Below are experts of layer 3 (counted from 0) of a mixture-of-experts language model. Rows are named router (the router's row for the expert), up (a neuron's input weights, with its number), down (a neuron's output weights, with its number) and show model dimensions 64-127. Each number is 128 + 24 x the weight over its row's rms, rounded and kept within 0 to 255.
After each expert's rows: "comes before" lists some tokens at least twice as common just after its tokens as in all text; "mostly gets" lists some tokens that are sent to it at least half of the time. This comes from a sample of Wikipedia text that the model never trained on. Tokens count by the router's weight.

# expert 27
router [124 107 132 130 108  78 100 151 151 151 125 146 153 122 149 142 116 179 141 137 116  84 141 159 115 124 127 116  95 122 123 140 147 134 128 115 111 179 126 143 167 102 120 106 152 172  80 115 137 146 124 125 126  89 104 138 104 106 155 143 135 148 119 148]
up0 [ 98 141 107 148 173 124 116 162 124  92 110  74 100  84 105 125 142 143 114 121 149 135 102 137 166  99 144 158  85 112 109 115 118 184 126 133 115 141 151 147 136 100 130 154 130 133 104 126 104 150 134 125 152 128 113 136 135 147 113 119  97 113 153 139]
down0 [134 152 124 123  64  99 179 170 119 126 136 130 129 131 141 113 147 135 153 150 193 123 132  95 138 128 164 133 148 119 115 139 173 166 132 127  97 156 117 114 136 131 149 127 132  90 125 135 128 196 157 153 131 129  94 182 105 149 137 106 161 123 139 132]
comes before: " the", " a", " his", " her", " an", " their"
mostly gets: " when", " before", " into", " having", " if", " after"

# expert 54
router [ 93  79 130 126  92 112 132 152 153 153 102 167 139 150 120 136 111 161 105 118 151  81 141 148 122 122 146 117 100 106 131 145 151 134 129 129 128 133 115 167 153 126 150 120 157 174  91 111 111 144 121  94 136  96 115 127  93 149 150 103 169 105 138 152]
up0 [134 118 137 156 123 138 131 160 143 102 131 134 151 183 119 109 161 144 125 118 128 120 188 164  85 182 174 132 150 121  68 115 132 136 124 141 195 139 147 132 146  97 114 166 115 132 136  91  87 202 102 136 137 146 113 151 102 135 130 118 145 134 142 169]
down0 [130 126 138 112 110 136 159 136 124 103 153 164 112 125 116 124 112 119 126 123 172 114 156 155 158 112 134 142 119 164 123 135 128  86 141 191 146 134 123 123 122 103  96 153 163 115 105 126 128  59 116 117 112 108 149 185 149 132 136  97 146  99 139 176]
comes before: "1", "2", "3", "4", " time", " place"
mostly gets: " first", " second", " last", " most", " third", " only"

# expert 59
router [124  93 107 168 109 113  90 131 161 140 134 142 158 163 131  99 105 160 120 109 113 116 134 162 128 126 143  98  98 126 104 130 142 137 163 139  74 139 102 132 173  97 153 116 141 164 120 122 126 132  78  91 160  97  77 141 103 111 160 108 136 119 135 141]
up0 [108  74 145 163  61 153 151 120 118 124 130 102 132 139 133 169 129 150 114  80 125  90 149 144 122 136 155 100 122 139  73 122 144 143 130 113 127 116 137 126 140 105 137 157 138  89 130 142 145 148 141 133 118 118 120 183 159 116 135 147 133 107 117 113]
down0 [161  96 133 130 147 134 140 113  88 134 117 116 153 134 117 140 126 125 138 101 122 143 121 181 119 160 166 126 115 132 107 129 127 140 121 159 142 155  71 142 113 147 103  77 167 130 140 138 113 106 113 131 128 177 139 133 120 142 124 148 139 122 169 151]
comes before: "==", " ==", "\n", "The", " life", "s"
mostly gets: " \"", " do", "ild", " family", " later", " ident"

# expert 22
router [119 100 111 160 114 105  87 151 179 157 111 156 169 133 149 105 115 159 140  91 149 115  78 139 114  87 135 101 121  97 144 172 135 164 135 118 102 156 132 142 151 109 153 116 136 145  78  70  88 163 113 128 152  99  93 110 122 120 145 119 136  86 139 147]
up0 [140 114 118 144 120 128 115 150 163 142 143 136 131 143 138 106 156 112 171 124 115 140  76 123 127  66 122 125 122 166  74 136 113 125 136 106 133 122 103  98 143 109 157  98 123 119 122 123  92 131 124 145 126 100 110 160 206 151  99 150 141 101 155 143]
down0 [ 94 175 135 144 138 107 172 139 147 126 154 112 149 139 135  91 126  80 135 155 100  98 159 144 109 154 131 125 134 143 100 139 110 129 127 115 125 126 124 144 134 134 188 150 119 143 136 108 132 115 130 147  89 124 163 142  92 109 142 139 127 118  97 160]
comes before: ":", " of", " in", ",", " and", "."
mostly gets: " th", " women", " Born", "ership", "atives", " police"

# expert 36
router [119 113 109 154 133  92  99 153 139 125 125 182 103 122 126 106 131 147 132 115 134 133 101 139 125 105 138  90 131 112 110 158 165 117 158 101 102 183 106 145 114 101 161  90 158 175  92 129 119 169 115 112 129 101 109 135  99 113 136 138 146  99 145 132]
up0 [ 95  91 110 147 140  65 126 130 118 119 117 127 108 128 117 100 130 126 156 126 143 124 139 206 136 123 148 102 137 157 145 165 103 160 100 118 168 149 117 137 115  76 148 148 152 147 157 124 144 168 137 139 114 146 122  62 134 107 133 102 127  79 100 147]
down0 [119 109 120 207 180 103 103 148  95 126  73 131 138 114 121 102 142  75 147  98 137 132 139 111 118 136 167 132 174 173 106 150  99 115 154 136  71 129 118 111 112 120 133 127  86 190 145 112 140 156 141 147 152 128 113 135 126 105 116  99  99 119 130 127]
comes before: " ", "1", "2", "age", "aged", "-"
mostly gets: " UTC", " University", " gradu", " Candidate", "#", " College"

# expert 5
router [126 107 150 190 114 116 116 183 143 147  84 143 163 155 131  91 106 173 157 124 106 120 107 133 128 126 156 109 133  91 150 147 126 175 143 128 130 156  89 139 112  99 151 108 164 154  90 129 122 140 108 137 139 115  97 143 114 115 151 147 119 120 138 170]
up0 [157 154 111 108 125 113 133 151 119  98 116 145 129 143 142  99 130 128 178  94  96 133 144 109 169  99 163 115 155 110 114 141  90 121 141 118  99 132 166 181 122 143 118  88 143 135 148 115 105 132 152 131  95 107 148 144 152 125 119 146 121 100 157 126]
down0 [120 131 105 166 133 147 103 133 106  88 137 117 132 154 195 108 151 102 142 121 114 128 164  84 108 108 123 142  96 135 131 157 106  95  95 107 147 115 124 154 177 128 148 111  99 147  79 143 121  80  80 124 119 133 108 161 129 129  63 145 121 125 134  98]
comes before: " was", " is", " also", " are", " were", " of"
mostly gets: " it", " they", " album", " there", " she", " main"

# expert 41
router [137 143 129 170 115 116 101 127 154 129 101 126 173 144 101 148 120 123 123 161  92 120 131 147 101  96 129 110 101 115 119 138 135 148 123  96  96 159 119 159 144  94 113 123 145 155 105 127 122 121 105 141 113 110  97 139 138 104 157 137 134 109 179 125]
up0 [113 141 125 144 149 134 163 144 116 181 127  98 116 136 148 161 109 103 132  77  95 148  88 126 119 101 104 107 116 122 141 111 135 128 143 143  90 188 180 154 119  88 128  90 137 120 146 111 159  71 166 129 168 145 124 149 145 133 153 162 155 141  96 124]
down0 [175 130 141 142 105 126 128 119  82 141 118 128  86 158 140  88 109 149 156 155 124 151 114 149 180 139 118 126 131 134 168 188 152 136 175 160 174 163 119 167 120 127 149 128  84 127 116 150 114  81 117 137 125 153 166 112 158 130 147 106 135 103  92 131]
comes before: "ed", " of", " to", "ing", "ic", "ion"
mostly gets: "vent", "ateg", " add", " because", " sign", "ision"

# expert 21
router [118  81 122 172  84 116 111 179 152 136  93 176 158 158 164 123 106 132 144 120 122 108 144 155 125 136 161 103 111  96 154 118 128 154 134  95 121 142 133 123 144  98 153 144 184 166 109 132 129 135  98 146 157 102 101 145 110 134 150 136 149 106 145 170]
up0 [144  82 105  88 169 106 116 132 126 147  67  94 166 152 175 122 110 135 141 146 129 101 117  97 159 103 137 126  98 116 145 136 126 155 152 129  65 138 112 123 134 132 151 126 124 131 140 122 109 100 111 138 144 121 135 111 170 148 142 146  80 154 128 159]
down0 [ 78 111 157 110 145 126 111 120  82 146  82 109 122 136 126 144  85 153 139 160 130 176 126 117  94 161 152  69 124  94 140 155 141 128 115 152  96 130 133 119 131  98 145 112  91 111 152 144 156 135  87 130 111 167 139 121 173 120 111 162 117 121 115 123]
comes before: "\n", "1", "born", "2", "M", "S"
mostly gets: " [", " “", "—", "--", " (\"", "["

# expert 56
router [123 111 137 141 107  76 109 143 163 161  95 154 146 158 130 155 107 145 142 118  87 122 118 111 127 120 106 105 112 112 137 138 135 136 161 108 115 180 117 158 134 117 129  84 139 147 128  88 111 152 140 113 153 109 116 127 113 102 135 147 151  95 133 129]
up0 [104 100 110 141 159 117 107 161 111 174 152  81 149 125 111 165 142 130 100 145 167 115 186 120 128 113  92 136 146  83 107 117 143 104 142 159 148 149 123 144 105 149 111 131  95 102 107  96 117 159 147 128 149 112 112 143  81 109  88 147 112 141 181 104]
down0 [160 160 149  98 147 125  96 113 128 164 127 167 111 122 131 151 129 155 166 159 124  95 115 139 115  99 101 148 140 113 103 175  88 116 158 121 100 101 132 101 144 126 127 111 120 126 161 171 119  94 101 110 163 154 156 122 117 125 160 158 144 147 112 159]
comes before: " ", "|", " in", " for", "ing", " against"
mostly gets: " match", " coach", " invest", " League", "arter", " championship"

# expert 60
router [139 115 111 165 119 105  98 161 191 115 117 133 148 153 137 119 109 160 150 118 101 114 159 136 141 137 146  76 129 110 138 138 170 145 139 128 134 186 110 147 134 105 141 123 146 146 117 102 110 117 104  94 149 108  91 135 100  97 138 118 145 116 155 149]
up0 [ 99 138 134 103 127 118 150 135 139 158 108 153 129 151 173 127 118 115 150 108 130 103 170 160  96 157 119 138 104 180 107 100 127 100 129 101 173 119 155 115 168 164 133  97 144 107  75  87  95 101  86 137 156 123 128 143 153 143 142 125 109 120 144 107]
down0 [157 140 136 124 144 112  95 163 113 123 128 144 167 128 127 137  96 152 117  63 115 160 111 140 124  94  87 109 158 129 133 119 112 125 135 160 124 139 144 141 147 150 152 139 134 133 146 107  96 118 136 128 168  90 113 168 129 129 125 146 139 126 137 107]
comes before: "\n", " The", " He", " In", " It", "=="
mostly gets: "\".", " War", ".\"", "|---|---|---|---|---|---|", "|---|---|---|---|---|", " However"

# expert 58
router [122  94 115 138 116  95 113 156 167 159 126 156 141 167  98 106 141 160 135 123 119 113 139 133 129 143 150  82 112  78 142 150 166 154 157  97 105 152 119 151 149  99 163 113 169 151 111 104 107 119  86 108 143 106 110 142 102  95 137 132 148 106 134 180]
up0 [119 122  83 133 137 105  98 185 136 141 121 180 160 159  88 143  85 127 160 116 105 139  50 147 111 114 126 115  86 149 149 128 173 158 117 116 135 159 123 175 171 105  93 140 142 140 132 134 167 162 128 121 129 122 128  92 132 101 140 110 146  79 156 128]
down0 [112 102 141 111 128 138 144 101 158 127  71 138 110 116 127 160 132 128 103 134 151 102 120 111  98 111 125 106 138 128 133 141 110 131 127 127 168 150 129 137 101  71 100 136 123 130 144 138  73 137 162  92 142 108 139 140  90 117  95 111  80 134 107 115]
comes before: "1", "2", "–", "3", ")", "istics"
mostly gets: " stat", "Ar", "year", " pain"

# expert 13
router [129 113 110 193 112  94 116 145 160 136  94 165 165 151 158  99 127 125 140 108 139 131 161 132 119 131 109  89  97 109 119 143 161 131 166 110 106 146  96 159 129  85 136 122 160 135  93 100 131 127 103  99 139 107 129 134  97  88 169 133 143 114 147 137]
up0 [ 77  79 143 154 112  96 129 129 187 112 151 117 119 152 135 144 117 130 120 108  66 131  90  97 120 127 169 104 112  97 119 111 140 166  96 124 114 158  99 148 123  96 153 161 179 148 119 110 133 108 113  93 152 136 121 154 163 112 128 153 120 135 169 125]
down0 [140 165  95 127 120  99 129 110 130 178 144 126 101 137 118  93 131  94 153 135 110 163 108 161 123  83 109 124 140 124 173 136 153 130 126 144 172 117 160 118 147 133 117 113  96 138 141 164 152 153 131 118 127 173 124  82 124 119 111 164 123 129 126 129]
comes before: " of", " in", ",", " to", ".", " and"
mostly gets: " company", " population", " died", " father", " wife", " market"

# expert 24
router [151 117 121 145 102 112 134 159 149 130 130 147 162 138 125 101 107 141 161 133 132 103 119 127 121 114 167  85 138 122 131 152 141 152 127 121 111 168 110 133 145  99 161 112 152 130  86  88 107 163  97 103 189  93 106 182 118 109 155 131 114  99 139 137]
up0 [103 136 125 153 114 137  97 189 140  80 129 116 139 130 127 126 149 109 153 101 160  71 123 161 112 136 144  67 127 128 108 123  95 125 140 105 114 137 138 142  89 106 123 119 155 114 160 136 127 202 173  98 118 117 120 167 115 121 160 110 122 134 130 104]
down0 [182 121 134 119 105 139 122 131  79 135 117 115 111 143 104 143 114 124 107 146 143 111 132  93 115 136 135 129 133 145 143 118 127 148 149 112 127  79 100 140 151 182 121 149  78 184 126 142 123  92 113 104 111 127 124 115 147  76 132 156 127 131  98 141]
comes before: "9", " to", " by", " that", "0", " in"
mostly gets: " up", " n", " said", " did", "ended", "lected"

# expert 23
router [ 81 119  89 140 142  84 114 136 166 143 111 144 160 141 127 128 100 167 124 113 136 161 153 122 127 132 129  99  83 107 146 159 141 153 144 111 120 162  91 147 137  95 174  87 154 169 140 105 103 187 122 106 133  99 116 137  73  87 155 129 126  96 123 148]
up0 [134 135 110 108 117  84 104 142 153 111 129 155 133 113 122 109 108 133 104 117 151 158 160 133 100 157 115 112 129  76 117 125 128  98 143 123 110 128 162 147 110 138 149 134 104 118 119 133 123 143 141 117 127 105 119 136 125 174 130 134 137 139  92 118]
down0 [ 92  70 158 130 132 132 123 194 137 175 111 116 139 107 118 171 114 147 119 164 120 121 130 153 124 128 121  97 130 150 114  77 160 123  82 101 116 132 141 104 136 149 144  92 121  92 137 131 138 108 121 157 150 120 116 162 135 125  93 127 125 131 147 100]
comes before: "2", "1", "ia", "atives", "a", "aged"
mostly gets: " pro", " located", " Swed", " caus", "though", "erv"